From a checkpoint of a small mixture-of-experts model trained on Wikipedia: 24 experts in each of 13 layers.
Below are experts of layer 4 (counted from 0) of a mixture-of-experts language model. Rows are named router (the router's row for the expert), down (a neuron's output weights, with its number) and show model dimensions 0-191. Each number is 500 + 40 x the weight over its row's rms, rounded and kept within 0 to 999. Numbers have three digits each.
After each expert's rows: "comes before" lists some tokens at least twice as common just after its tokens as in all text. This comes from a sample of Wikipedia text that the model never trained on. Tokens count by the router's weight.

# expert 14
router:490504521522500495500516556487482505509503533487596566501460460524551510531542560483449576497494568453464501527568535492509540553486531509463502563460491474480490445493470532468434531496473505513480499472490466520487440480546455468478567557489489477466521481497474489476475440496522499540460496571480480463521575538507599523509519468502511491491517545510548548426485481462486481542502473493437474560518414552514405504500496482524516500487463513496447559471526493521437591488557469462445463488491449507413457583489528469526464414513468413433483542557610513611524505469396493482
down0:514497502518475466414436469465506479452497505464444477475473468489537454556524551526523517507528549512522638496468563463515496545498507518426531535452544499528548462463488550502487499495442574506495530451435474456499505542487555501486468460553502542633515477488569496473487512491510532523441476476505493576566456529442552463514493503491526542555470519578607446499489513469524424503447444464582449489541474538494405499439514485506453488501499430459471508477543506530477493452558520569537506496508501442491501427496529509488523497489522521469428452489461581572469519469548500536
down1:438466568503446503498552448513463511478481503564502509524494428541483467411483473583495488518436491579540484524554481507451526529481525492505431496537524538481523481578536452515511531518527534519542433464491556519485515487541548430561525545564568486490536453480497499470518546505518481516469495487505524520403516576501464541474385478401452462514482575450501531443507483573509550478484528560522478457463525452461473491519450467519487439463463429478493522582539438503532468414439528480516499484442500484562493536472539486444529554532495549540530541494569467491527495519559473441
down2:592469428515513472548511519494491509460489520485515484530552476473538568427429543481468404426562450521557479520513535559495532505480446484464526536448557505497478529514532474542558560520455577485516402529513517526457511548551504476520487542462568486542451472462599448496488528532464449531435565501480466510554417434488550499474512528441425514453507488508493468517536482511520503441469431517489427545497407512483522489529473486489551539538518516521492484589540526379532537451465453487529523484493479534519501500492457499528531480521478512462537468491582540470454554471522529466
down3:508604512446479465437531519516508468487550451482517477525548480502472534445381501478482535536510496520542522522512517519445524550522543456508448476536501557478450559503470508476458496530506526560460504582435529523505508510448576462455596533456418511496466476494464545521438490406472447521445555445509471512427498453530458511438514505505505533474468427526587487476587509464481509519530485492418458436483550491510492473505496534543479538563520466513456528538503454543544512485502519494584521460479486507519489521518550478545484583471464499506602568526486461444556550427482498483
down4:539479434468472497571474450521463474438472527487521495461567566491490522483508497445553456542432455475506447504415495525512463502586517535543516492552516555571484507543524473515519497486556511459489464521484537527468496495543468477513516536538542444539531566471562573470472473481516556489537493548510436473402520488405508447484410496522585502531550521453527522512487550439448580470386514557514450477490455463482511480537541494466507475494504504504521482477408498425523453517502527417409552555537507514523506544458461550507482521527515513527543561524490478470496496551542489424
down5:576458483560522443504474538526511467532477488490423459505502485552443476514447519489545544435548426511481560447529468520477535505452458511468536508452470486537461515585494526506540459545483504505464467493546517545464505479470538465537386416497484517524474548540466499502604496508508554514507499500514486521424478473483434591516444502423555485513511506543484559479516559469526566490461453475447459517501479549551508434398529517493508533540407464517543500574476503495463537572578462509520498541496477498510518496402588487517483537580506522488536494473463495457429545510498478524
down6:592518426491503467504541481448514491525559492497502497479507441462517490573506517499519538471471356493480544595484439491581362556506498470461516538521485557475556452519492463560548433461555495495490472500436527510451545471466485512480478519433547493595479485454550533456503494487490527504567526496520446563488459501565531503484468524536435463497467482561472467504482529490508468487506489491552467535505520520503505566503487464521436582468558467458418488473497499487505479543515459516541480480487516455502601459515484556513537448501505533600476497425482489506543481455534567509
comes before: "\n", "-", "|", " 0", " 1", "=="

# expert 4
router:489455474521532516484477556500421520529514455473470510574588495523565446499471505402481515487464555422520473555469526481488505575528590516439481470488593503485475485463521575495492518477510451478446464405473524534586500560553433521480507522516532527411552566485381483509438523531505528559452542518502547527536493462531477533518507540565542558446499549498505533514484491496447486549409473534492439582514461592480487556485477512496536449509483522469484501472495470483500545518497494506533508476471408519503466504507523449427497499484536427505499490497464481464549432483510509488
down0:527472478485517453500451553503525521534563497543518551466539495453461485438543514477463482477516480566488462521632565490488444576576459514535497566484471527458479477507471473490535583498479496498491553517501437507555492467470478494475427545446536536498575498470479584494508452486446478538457471512535468469520517582501482552586561430619500518516469499488478496447534525493532512483465535432514498491499438474512558470442456559527432474506484473519476411478464492474524530543490509471487475521481496521496440497399519487430539471502543621505467444480464524530535541520536472462
down1:527423527551504497462499494455519538509503474398527481537513538518445552459447431528441472478514479483498494516449524551502565600487470514512442413492437461548539503493490515559526532529584522553503524429523448553445543498466533521448419504508414504503448458547496501518497526468481470520505524519463485514476502560480506509529499467430518568463481596446479457501535531532430511508442572478497495493473500538536533542498482465576483529543482554450484540479408488492457486494432480529547524521553624568489450496441513507494435581469490501501527510563490537468511504520519442495
down2:536496500506486511509479506506436555511482502493507521552479472429441525536540519476478477487524494495473478513448444549496511539531579535571552422414556533525429490531447475465508468499463484453447492526497482579523431434474473493494563535479510444540539543480519506502507490452556598458507539457547614470518569530476440567558500541504507518465559427533521503532464485458440461498467504435525495522472547489491494527437555492537530418545507507488481482473501492479494506520459490441452428504564491451460458489537497499570493624459469555480568452487477504500437554503502540574
down3:473470462564497591460481555538477431475453543572526464542507512405525478456495471473419446531558487536495468519500538441470490451512490527489580496490454424489509453390499486490404537537491490495535516493440535496502505478518520462497430566513521529498510592536484459490495440484531501561490517533519555489494469528535531530541502490462502415469459510546531476465508482484439493487500562442485437612493521510516522469481465481526514497463506463550450541493464570529545518492482546542487539508486544538532495397517454531513500491435424505548485470583520530498536577520491489600
down4:536551483462437482508546452495477476527446522491465512539447471528493542513466484515506507494481476592461465552497591415538539521497451509501483542524476469472575524501526472522500479634415559525450519532492446505518520444480450514568527514470535511484467545490608497467448506457546603500479448507561423415476478449507543483437486491461451491459467530476505484550548470486532498557575527520490390491503461468439490480500578548473539512536490509572497525503546538513482513503538556465414436480493549494503461521554529444484479523492490469494466508529506421483519513523467517548
down5:461478501588458474480496489527477541519526511458450491491493414524431466572501505501592480529557461532522504497474538467502501489510487542516515565578420456478547555525496477567568516475483506538472489523483473532495544436465518515498514448493499447480477510525391467591429473547589484569524463450519459480425570469438519490522475482533491486511484545508465468396473556522503502470451477535531472574473536511471511488476533537494551501514463530491562525406465448475510589540540500595455424502489477488457473560469548605494479491522513471501448503520496465509532510493521457489
down6:469541528418598519467528504457521430437446557376501494483531491568455461493509422495477515487440520561446602474514567503506487512527458522481447544507476538572509574518481470426491540494539475466524525484491520576544489459526468443443563495513475499493482521510517482518454475514516566528545489474466493514512419511504530422516485509583457527503618502549515547474458481481497535529513473510502455455538480464463454458514471460501513502443523460490548498498485548445534476426546505514565463593517503484502490518456516551477519498566538528528497478456540457547518532534486404457
comes before: "s", "y", "ed", "al", "ia", " ("

# expert 1
router:472462529537478505516520500473425535531468411560457494544502499532550453505559593514494563415455527478504444506541503416489489549513552605482456411515494452496529553530474514509456533426471490492438527507514481516504469569464483492516470514493506545462514539483519515476476464507502477507440515494578508503541485512490497506519535477552472498443540456522521536499454515463520486535509537469459540463468436503518473548505516542447542479449490573447496538403487522526488548552560469471447426527505465416480431466539543472527509508638568507410479527538536549526472470427478480475
down0:551551461509551487496506526439480499485476448483556405504432478498432463509498459488494442491531458519497517450506504449536535512525549497504516461418545504483429467504482486485499512532512488500511459487506527523512496508614501539454505430524513511590475447455476494529506532483508504526538541479463549471519544459434507423464532480497480452468539510483592391515479595562487561474470528504487541441579559450525471471477505505526511467575503523438550528562507527391505465522464510502510543508506615497472586495487499474435566545530480470484495467444535484576467529513461526569
down1:508489476518465475506565453514553513603564451494473526460560470464484536515505512437577522479482431455483506550511424513403475486431520499547506536463541512423405494471538554552437535512575501500540431573494496564516469464626518502470544456493469540416506512484448509512492493511513508533470497490509451480509562500542500486501440491428494487515488529497513548471542503489449456530494512448552443482493505463477550473517527480548531501530539488471507548498503442424479494486460583502574537481508482496482551561527527498473623458428509423483514503466508505489542498458570494469
down2:469492549454517482552516474437510485509514419416523588490510561510517486477485462490530524485514482547457494492491514480504475437437467566518443456541509523389548506453510484457473572474512451475421561507495423471583577505512465457482527472490489535557497471485545506531474521464544498581493499452544515413441490495502498450513534465533564461478452498487471520574482570572474508473514542511566463514521454516569538497513555584492517502474474454493516512501549517368549518544487432494602449513547491464474513475483530510536504448486508524554488533499561502471560469470509446478
down3:503415539541542494509537506577507419508501466442469557530492496567491549555489500486462503515498492494549563463521476474507453462567469543562521505472478496504427463504466546443455449535492478520476474488491520451542566515509518495498559423526507465492515504530552475524496495513428481487448509480428472546502487459554507510466533449484500528507493459538438528518482572419517545541459495508480478532457627492416494496560528413434507482531497486496523492531598503481495587568495483555496549560474511473507560530404507456449460556477474496572483533412444499532439563477507465508
down4:521554478490550519459493462514514476533436515485514443498469489448558575431505482471540567488539523538453529459476533439476478483594560495473441545535499489460543579516404540462547468468543505493554499516493484515486468505553407536488349525472483523497465526550533468481513478524434553542461495461524510525495473501445515494545490460542546466449483470529491468535468443460513548464486473535423548480566529523432568516542462540487530478547529537424478541530506493453526525481462431495487531542511447522563586498566489429443487496556503512548479490522540499489478557470461443528
down5:535461561559492472457544526519493486533454558509521444495437491486474513583484495494504552396571504552584522459447510496459530427536521510473491381522512536509556502478505548544491482494440508473445485500469565432524531510503506463493509424541528518505513493498440578453511535516423561458497421502491451506539494547549541534528472533547468496493567500523551542473461453453550474515535533565425501496582484469495481565529597497482516540506471514525485468480459517534456466466491405515467550461516496471462575384550485541482459476479436501496507495531488452515500465521527480474
down6:527499540483486468509541500459456465425442575462446450508472434494501501489501544395485525516515465595495516532535502457487479494499493538495603449499496613535485493452495441557448473563518532527508516500521517488494498482484542471509511541554536509493470466423527469463403501504488463508440548510485477425415483528522535502609475521495574459459480527467459522491563462528508568502535564539523470532444527525480511539497489453479488503611488472503449497489472540489574534486553498492551432442573469483472530555540503486435493505490527455499453575483598498540476483499473455513
comes before: " |", ".", ",", "%", ";", ")"

# expert 8
router:496520480570536529489553551455463538532503469499527526509492461535509398449556567508429480507489517465508504524467513510470528518505460497439477486496475492532482522507417491457451499508484427407563514511500474532519496480491531478468477489524497607484483496460485457484418489486508536542436524438501520547556467480498535544416503440531541549429497516528496574499516562531463481584535487464463486604489473541484500467510471520513521455518504499468483531443420595474474560596530535442457464517569517517490493497558452490447551418524571505463475501568502498489535423423440512507
down0:557523511472488559429524475456443511562469496450503499484527441561556536570555545559545522501447465537511478482570553506436472483513525441469470469604466476475555524451453475482492441482481488483486475550481431553547510512451428520474495509546495472477497449516535554501523483453551513439544433510496496476431552523480454521469471448491519456524528457525487586528552493478471431482487467585497417565498545521476559514498474463480437464502548557470555507517545513466459532437542475502470496488501636431514553482476514526502488529500507417561527526452445498509526515509517533557
down1:550541484504514573492482508478570527486463472506502485537465554503423503503434509487428503493507489452527484477456572491519514476527501499502502465486453450519494494515430486504504492486472463523561475577556582585533524519518475470575467520489548572553450484510496498538466507493514475558507481524442500490473466498445490513496533523489516473498518473431460465435494516417481570519475490582516479500516487551491559521542429531579537547544517428549495534466474507563480491550417462540482447497461583429471415554434473532537417527506438566438567492436476468519462579551459461535
down2:510496546514461420529472470524425459448513445502418573447452535447573555478501445519487490517507506463469541574488457491515502514547443416513511489538561540452525553493516501446474489509432529556610530463525526509507527446463508522541431451511523457482451548519558493523472478494480527460478526538514460535549488580448559525486519468549473516497498440555467498498612550433461484453596554520522498484510540458557532500454444500483545432517427489522510515575502503465512536520479534542415552525537502491474435489534454466461471557474461537508546509480552516477486465459480509479
down3:507461440539519499470540461544465526530462475530463475442545531477503548492490536525432454529526494554506551411448511495468455520573520503526559473492503585533440442524539515534529511541512499453554511463545531492474486556563465501542423525484478492467525474532502561463492461457448644510499545438480526603494465504454505497457474534555494522540543494493474418527440487495540505457501581510516497481542482522397486528519443493520518451530480474534488511468486418486501418476498578560502509469485477532499416555555464469490541414504484480488440465485485496515465594494532544524
down4:455517534411500443487528500543486515599534440437526528580542450500443553538503482548454481522517514572408460528477556481515497477431506491491495523572562516462477494470512495524432464502482537497442421524517485547506424500559570476483499466474490424504456481542528456472483560468467464472494515476513510472488579541545484476511483564495506488524513594521471511477550520540528558457520495443489561511434496508480502491602459442596485504492445527437554462456531468502606526451469467487548491504488458447495488530546441502441523500459463497499485541504513503551542477480553573470
down5:461545503454509409460496424539472528464461578503519461543518434521468460545561534562490507502419487477506446586561488510489470459518540521528472510588541508520537528431500500509466516508530422549496500482471524430431530523529461503430416551516443471492443509530475533533564547446527511504499494468530505511418440533459475511516519464541469488500493503502464491481528457518463579532455520478464552481447583463525553560473475535500538511508511547431557470539553507514549493516450427485486445493580502440482450536435451500477527497538512434511508547561548534526568536490434497541
down6:546529426542515577574517454457497545488522520515477579486533456531554539467513522567478486484512496497551493506516432499456487512518447458482547519509456466522525529531465451356539491482476414495493550544463507498514530514441466488509532463457510563439477486415542504513560521470516394492497438449483427508550533525536488496563515534503486483436434446492515486546513418501511563496539530448561537489528492440534603498543501551496507422563491533445563479504527507402497521537554482487503505466533518446495527479464499492502464497411451539444510497485510557505524506488524541537
comes before: " |", ",", ".", ")", " (", " and"

# expert 3
router:519473476531577521443473545482461498479483447455480546521558481424537471437566492475463576464527532494444561574465535495419546501477509498485433478468503495541483503519442529504485447520470530514438499470478483562557475543488472568469539488544476497490493538504456497461419495453593486487483505502548506505480550504515529509531532540464524530452440520491533564528461444525447503572480529546447466472442493522565501462391497492513526442534471550530411547496471505493515520566477555486558489486471486513552562515513461455475504549545569428429526526604513481508514464453433448446
down0:515491489537541434428544498493515468512441514501394498464472584538519511494505505524458500529598528458467459469512440466553480575533524624491498520411536508475489493455492532458488525551482542528467553525514514451486527484573437526502481487470490520449536550460472542449544473574471476546490454480551471493520535445505542500468500482484523412549551432459493439519533550488557462493564555512491465559426504434489546582501480564442482538529365467513490525507497511525503518526461532461540503510483475511501478498434474553492489523471518547513493513417553513500435485512536449509
down1:553480529461425518515539492547488516455453508539540560464466434493488525474501508518533464403491474566491469470488537576430503518584483451536510488489534524597415454536501547510455569509527425426544524523510467533426500440434518510439430461496526524481416506473452494440560446519529520493481477501524452550536476527489502538452506463534512577512438475557503507478480372512489481516500540538528459529459464501533503510477542459483520479499466457573550482464567514481482515507497543502553504461495583530479437508492522505519508507565553547487569538518557560528515474478458437461
down2:415491425504511468478502507529509500518524490486424560441506460470489493446462466578467573505529545476464484525522504540482505550535537440562520486422548471538472457461516483480508570573533429515506502500478434462534510493552467427547573496526536492486536525475514518541493503501500480465483506518453538502471491423562449501469563519529563525525579531482494538447506423514552473577448463464533547452446501555588514506515491541448464488556549515489497435504477424443495463497556463495521499497535483504506501391587566492545566435498495439493505518468540515415495571474466503500
down3:468543579501516462487483539480555470528490472528530572594533518453540469536484555463501490490549473478471410495500545476554505488432499460474491521523560453554439491509473475478503524482448537526484431511566447454489512525478470552484597529531437510491492511471421481480521505459553513478517470487532509475520505543553539453568488462504510460493505493447547435484516445428404467519504550517506590504524505553527414578541544509526513525448480475480614451484459428483501490501566465559502453532472566486438484499485479574485474556436488502510466564423474486474552506496464522549
down4:492437507527456467479519594470467478508470429494468502509454464450535449482475533522532455509510576523450486445408496512520461508543546536510569449512461486499496626502501508493503537477519583501531490513495564512516483517500479467509480457566560527498517506615536512493493487450509534561468558583589471509516541540438457479524469513540504517515480473464565480480487513417466545578448487520409502467490489498433498412471555504587474421507470445497453532544498465553462548468559434528521505475491470511477515550441425480541534507517490487541461496480448507569496536504467519466
down5:544491471491541508519488493462509540493538422474509501532503507517489584477563471467476553538491458557444583523498456511505548466550442415515477515574528557429567474516463487522474501489497566541465510477490464465498504566462451440534547528495515495536484503524475465586528515492483421535540591489456523490529424512461429501482511560504532524481501480525466508416503492520543500508443485513548557473510533476567461453445549471427514502504515513580546443425457492554540572421436475546490441537551454501547421453503546508502520447498480495451510511481463471539481475515596459447
down6:526504497576462536438437478515495553454452518472472529478507461396507568552480427526532417472524524477533544529524485556473546516517502441480491496438479516512599486475497524517422496466485474494501522469540495495480461599529509542549458465455504525595520544472487451499485525500493553474584487493477498446534428480537567460574483462495496593502467461488495500441557516434543553530584429435473611568519538501492491449517484549449519474463520465583472503528496521508499519491536513476424471505521488539502489513520516551528470512508486493495457535489485465402455432473519489538
comes before: " ", " a", " been", " re", " in", " not"

# expert 18
router:491461506495559531465460510440501519496487499531523551552515523517516363469541528445461531392447519461486508512518491437522542552492512492481483560478468526518568542493452582461526507469447535465536459424541494538493479488461491521474462470485560509516552494491517446506508464542563484547500472461499510584526552465466545561540545486461509522472458536540559545461504500526425492524545476551429448475446472524558491504502422546483503402456544551498482460502562474466516515517490522548495433464592489477456519549459506444502500452556542570427436546526458527462557504446497463509
down0:549477474509503534560513555453469480468464537492525517529518473472507577411459532570422466530493490509450491510480477525494501536539483572382491506503460486556437448532537484474469529479487526444476499606495475554486487484530542489525507532538544478428492512518452479507484513476582504513455512539440497422578453505498580480470460508527541535528521450481560505526531534539481440542536469508605509518467518477445491479524526456466531439491497479501503528509486497515374596461465456417462493476443512569575487515520507574508507545459459465512539507557512512464472463575469485452
down1:522446470541473502477569510469410472479469623537505543522515476586527502487548513505485511548445562533442532470589499449446542541593499545471499486565537511504500497552512499461559476604539453448515553528450469501456528493474537542469485400412505541507505557435513507456514427508547524527495544503489455517551507553514529490489514530492451429505558414480483487480465417471552508561514488535482500506476509517505503438516482509400494514518549466515549468439548481566464473513521514459457453497441466507499532508516453534499480465513493557429511518521435522498518456486450473460
down2:413553461460502526441540479473459466490531452494482426559549545467492500533520512540472504511487506451530467462562446506536517517424531514521455479549496471454482598432503506487515541360511453558432442466546524502478487499537451540439517512473479511550530490541517467476514484553484504499488514484495514483502547523548530511481442563515565602569498481489546550442503464579501535505463445565528517507492476538478436466486466454485448537444392474533491516514582520485440482498518506426524519541499466478554540505535458627507493489504506506512539485510438478496536560528536456476
down3:517448562642514467447581511518494502477495546512463488442467499535519497449504491505540420563504525508469537482549492529503528462447536473508469513541585512564528559529543559474484473547557475548458477482533546472481490434519515493452527497515485511447573522506478496493527539575511461488435422478513511475480485464414482491534510468491505494527525466517524482509469541435458556439474515509570502450554462513523415491509547502514492502466530528514512536413471545602520592451510498493593433526465450521461449479495493452432429506583453532476510476511466492456515523467512457432
down4:525450508502525436478488498471527504536492472526546506480523468504503537478472509517503413459404460538490490464449506464414487485513482563526472585442408608495490515551541495471527463418506547475543480492517525492498533563496480485456482562535569475503454520495482490547571497532435499576516428474446518478461463498485515466549447495563536516515383540513504467529498545512576533497554438545532475449544524487553555502536474453488415526478538462463571540535470481492546473485530544479516528541559511486475502579535445521449470535426438488487537538526444449483542513514516430525
down5:530469446502495625555443511481542542509479478530453478549481528519480536511503504611488476494461471574482491502509479554489536552592469423527517448479431508413583472477516479512460472598513527486524565518507478499524512503456525541498467518457509550477369487534493588499444523518483484450474503488506504523573487514515516514491473526479489566536476479567530452500474450505499529422443522437522454462419537493547532436468521515491505454549391463474537471516487486480492560503493511528494542451545433491463554504458433495497468478482557494428505525519489567541547511474498528517
down6:501527465488457527540464505481513482537572531507485447461524513554507461527487573524548528479425506535500473560518467505464543473509469595534490455509486476502524536577497513460552534463467462480452560570553511595407549446487471472481554440459461478474488497601496373492505559547460508526517488516524514518522527474533548497503393505585470498478446509513490566479505485438484517449480454547538437547471530444490519519545508523462448489495495468481517474493545481512496507496575448460471543476564529497500464498535461498520438451494524482547452555485449560569424463545478480416
comes before: " ", " the", " a", " f", " re", " first"

# expert 2
router:466488526554509522467487469467496510479514503526471502531556557503516494534568611495453542433511507450525471554456541537524543504424548505429500508529490478530522530483442525496452531469480479446460513410498476517555440525587563519533459523493573481468493504449451494504460421469481507521472528533514558585518464493485489529490495506552460487473542461497499573521503490434482461504526467482478476521503470488466377463475484547491584496521524472510471584481468512507471496511574545463487484445488482583468484477499540505475600456560564466462497541570586500520576452524397497452
down0:518524482457544457595512507495429510513457474450445567418538512535496567546489493516546565480547533509402539513516481509498490453501492564499485483518502541464427495468487547502497523440550490561483475481488525487511524573462467452564570513539461532455526522548515484442483396530460441540555437448454553515473445405492525474487483545500509501440541456537423464522442421514554501516522479475525493461546493508531590470569510504507481527511465520504533507469520397451467463534503577521574467499491486551549539530448504518518394505488439528503552490463488516518497485538525515505
down1:518420491470518511483515498540514493545519623484516463493529573532488528509516514472395558519530418512510467425575517486504480454506451559434510448577514501493495472517573428451538483468552510506476532466570457492491498482538505521486475516483472552546353549553502434539524464509437489498514519498532549553463503535512508477600518516538559523578504512514457503489511519412526528471468490482479496520541501496539524524407520480513511476492481451458526565441543456562465466541491489473541486559429484462456446448451450499493443479588498492511553498465489489476458519520457507520
down2:524502471545490501498509495411449490487514525474495418483501517489503493563509520513432518456495462441487468601564503470503457487503513531559561448520526557588457421430524537578460470551475543470427426522492470475460473505535579465566412425501519509499474472452482534450590491499470526464522468552506455543453520449511563506460516475533482503537500464425501485534459600546507445500574492448536524508488548528452493521516526503491483467490545542515530531475487517479494518529509515566532482520576413529561472488568555499516474560423484447553497479461458508515437483500540480507
down3:494492442466518572550489493470476359492492497527489547477501540515475529598522442492589471461429545493423514452586460494570501473471514442471500466504484505532546474544475410505501499511497518457537484471488443488511556538521598481477555483481477531511500579415548473447503467537469493522557433594481534542552501449530501448505491482518501518509547485538545472521526478419489504514445465491537508461551541462480451521459569483568490442527470476571498528481535484534502473514494471504531487497493417490560518490508524460586528492451533422528550496486504461470553457568489487462
down4:541429508521515613504543524463476520552508415466414546497487435451467598435577546513482519514476438510499497503540498506503468456472518522525467538497527522494429501495547507456512532536422514525553462488496488472513502481501512476406505546525527522511556533429530479536503483484568496540571473521516436506487503489471499595550551538541544501485454468436478541529550421482535485558496590522442537523534570515521499536513464576516528468509440480493474508521477530470416481528506462502538487478472530444486454494429538463517451498516487474492443394455488457479505592483506516424
down5:549521496493533432473496430383486574560510442521476582476504509459471451511526487523530520471508425485497564606478565541485502496459463546551469508505476530484510496599533507585451483444508478429499533510435519479531522521507522501507519454460539470491528513446532526538525509493574433448413537527417524538489474494426498550536455532526548522562599501518546559492485507456503448450539501464432472468487555457495575464522480507523520464478456469515533520526493483510518485442519489426513553464497481501444535469509574507480551523566428451451508487531500530476452522524485442482
down6:488494507502504452510453540494500522512462516509486484525471475516432558493452460503627537463431545579452563474468501470551556528480541473515504541450565443510546595453532544487529512558490521487470386442458512516527507533551532516502567496556555518483536536452437520535538575484500465472519467545460511479464502451517467526493495502459458576512504526473510598447550440474523508466432413554511480506507485453460481451539501522463496484452466475466498424472498592554489536464497478513536453494469567490409504508449504511463532563524497464555491449465485506477568470529509453550
comes before: "|", "\n", "-", "S", "A", "re"

# expert 23
router:467498540495523530458510501523492496474474446521541511529498501495588494507497504482509506432530545493467556511536538484585540565480494484455492489463442471482500541459443477466527451396512435455489547417486510563469507537549546576532508522531468492464544505513534461441478508452549536459489503587471496515562559466527529504437502454539532548517536497483462512393409524559525522514493451460430534522471475549488474512439455518498532430476468500561473495546473489529399556490485478462425475559510462512563520544500495455445530512552478498469493530542522587499594416457480439495
down0:494473532552532444463511554489522540505485446447560492502535543487527549479499474447509569527472544514470587471458528536489510475479562445499535508473544474549535447484503569426441472517447494508445546534583436504506479556505512528547476542524553482490568500458462424468534535439500436560555500399431513469567503470517474456505483550460482607482506511466524467475463548527541466494505444443540542479495515478453488501498478522534464460456531455548531498477534484489538461517459528505595510474520421537539593468503450430514493564493413490549491518457523475504484449503568469449
down1:568554445483454495439500530455534550506548489426419517486525482448508466568524524470421566477417424546535508426516504571453473552568516474508419469524444452478519488485470519509560551469552523495426534505481519488441479521473514482497465565510465499567532533466490504536517514430511577456473538493485447519464492529500435470516427552516509514515459499489569515536513582562527533419440551473503507491453436450542533564556440535552557457488480483504491465473419501547527499571479458456448505566501519535537489487492515493546545499485470495478538514469529503471524513497540456570
down2:407429516512515490488481460536491509512424435558450488420546454505491513501418463550456519499589547538522498542537473466564518544533493549506551447485503484589422613469528451468547511421447469479498528550528524494458487537457461504503449523464502541564560529465534485480541520492503517540398523507549434494517543503551545512525557546463564507502497480540523441540402466543512431589555542512540448494482506536527484452464430493486510527512546481448485533518451523514470473515550472469476447469476479493512479496529497472501477528461494505503446497601520489460454537466486484535
down3:520491474458582469456511484571521475520518565522540526522522486491565544490498480605439504465556501516462561539529512457509542507454472538577496562500525404469537556466467466474449499489483479539512511528500499501519519512494475458503496507541445503555434484470512484458432515525482440469543473512517518476517417406511484453522464487532471526496571478526483565451506396401556507523537558504486510487503440541429498473444510434476460478471550501475509537516487429543464526546444492534556560519450518505546491606491466581479503445522466532509527472495590475457443554506494436531
down4:473521557499499481411443443479498526514450561478483473463556431528500489452491511477529450478473486478444497467524483436586469518469487468395440473480547479527526595486516547502552497480435554475585488494531483510531536444585454478470486571444492448514442607552488530448484538525554490492579445534463533543474512529556521449558518541546497519555493503478561530470514433543495465474485526500464505415388474554530453542486532551493559518543526505514509477489479473533523537433573508486494499560479446499539519514410472503519505462516465494485464490531510520538477543491492473553
down5:470549468518445505468485501536472513505534510530494530456500495489470541505538524476551564448472487544465419525558494547412596503563546459488564441443519469434444451596470505526471504537485529475555527515499471482489496588515510446509490516487514506485504493482512464552492605497426591496527468548509526526491511458521530525441424513419464481450507501495528574539503538478461452460490560490521446509482545558530554453486511486459571453470470414590445479476515543525516520475497500477495487479527512418483578431558494396518419505514486523445521515448523507484489536515504518540
down6:450552528501514497554504547499539533426461535462530459491494529505496545436465525457509546445485475547487454522515479557480482470440491515495451510552495468538525549469487472463550554468519492469559511449531517588495507485462462474459534526447490441506483547549434469454459549494507481570512433510480512507540557459487466479522503431510441480498376568441519528459558584563501464504515500525546498545534499544498478549508527504509552542476494552517491562493408478449470420499437514498467496506409537420507550500596603507558462501456525500506527534479489518452518454515423570501
comes before: " the", " a", " to", " by", " in", " his"

# expert 13
router:454474532609548530531456559392485492452462467448488484485492459471537424487517513458512508439475526465447499518502501451523533505536484527441482577471471502476529500476508592488520494408523475513530468538495510561523438424557494515508540555544443502490498511479495471485464493505534574461485554478503557462524539445497476542490510494553521519490490475487536567493516552504487472484419489475458580593470440512502529455495484556404531454478527488516459487513461496465432532570544500500513451493569484429523500537629524527436524540484527415450490528567492519518502446500442515517
down0:552573454435522513432464515464448462544452436492529501447526494504480455506586569435503441514460519516477551514530500498458457471480585528463607545477504564456534574464478495517506483507485579474483492452500452449539411463476518573514513442466512515520540418530414500505505469532506520603532508489485469470556453529485467482430505479529495502504496590540451475542484477479568502547492470530487570474485513430511526487489517522565490434491543488464504461497504514480547520480544481556516460566491531494484431500477595528470440506489497474510505519529494513474609514513549479425
down1:476503548476441513553516491483467541471514535517447496501455490529520547537486445521558504512539488519530522462441520449436518495451492491527479475521510533433494412453510495562445431527456494454548533484525506523519442434430496507489431547558561445491497489538568506447491480473510561491480533610499430563517461479539488417490572558516512459514447487494512532460505530464551543551553495588506498511472404557518495551516506416514523488504461462491494523458543509515516473545464537508452495522520520557509506444550470507478484504500545490419466494530558497543610421519539387467
down2:446537414561500574522534574516485517556460482472516548467493412506536531502481531502478531546464380502488501521491598531453463471586460482451527445516556542420533483500553464464463517458543494459543485546511465484595517549514462500491473539481509509539534466504566541529608500482495467482525471475468496420535501563536478474469504507472412466519506532501528521463490482461447550532483519504509433517451487468562537533521513533462467531482436467473517462461460438469486483452517502539481470532515535495485464470537574470486503520573542534516381488495464467490461571488588513513
down3:508443501400503509525442432477464474452472460541482537488525474546501570424460493482552540439442498576490507525541527526472602476559476431534515562476545555484464476563494500484452455478480485506537487517512505517492545546525489494539508589563559499509513551485562416531488520514485462512478463517501498479490487401549560496504481530446578589419490473529525543523453464506492483493513536524517472486473472569406516504515520548486480569536458455519425500486529456484493567485507501472446513454547507451554418455511514499510399445529473493486478577478527466501488569487539496532
down4:501480475465456450468511472534477461560582523564502489502433513477489489466529506462551454534606468483515495538522471490513474528524486461515587520496471494534543455461525457464459513517500479499554566469545487458530513536482461479538456490482559449527556470458498579550533595448425477483530504472534458504493517558507537568582515491500522488498494472524496496539498565564488503461457527505540484432489562490488554459501452512465536510539489485432519540516459540387475564516504523465493382472495540460448448499485448443393458500534496577510458567448461546494454519555472573491
down5:452489496559426508535414502555560441446544510514431476493541552485459507448503544493498529513546462506469566510525506511521459491504566502563540497490486569508538483527465443501526520512491556448536567467553556581452506495532531497522531587495456519527455489487533498509542496473479494456471460498414521516471516516503528579516539474483470464561551467468547436522556582467509566507518477479481527531525448415513423490434450437489503450533532462485468490538511503453523526456467525594510504425465536460455513510465476511490417492446405520488447551509431481524595435507510519517
down6:523470447466553437598507470513487533553450555483484470516397567442575552501449523537501482490465393454576519476511486558559506515483471486539539479518495510426508449518509418447513529554510537514528437445504534499484515459555532483463488524515530510510501513506556486512501468479526480572492463490517429566488475485472516539419498524477518509515478451439489558495535571466515535433475565496563501557489566458524525526500513547438492453559490484547451525489474545423404518553514505570418443502442498492527508503502481478443572496459535502547523490478453519507462488484579493462
comes before: " of", "s", ",", ".", " in", "ed"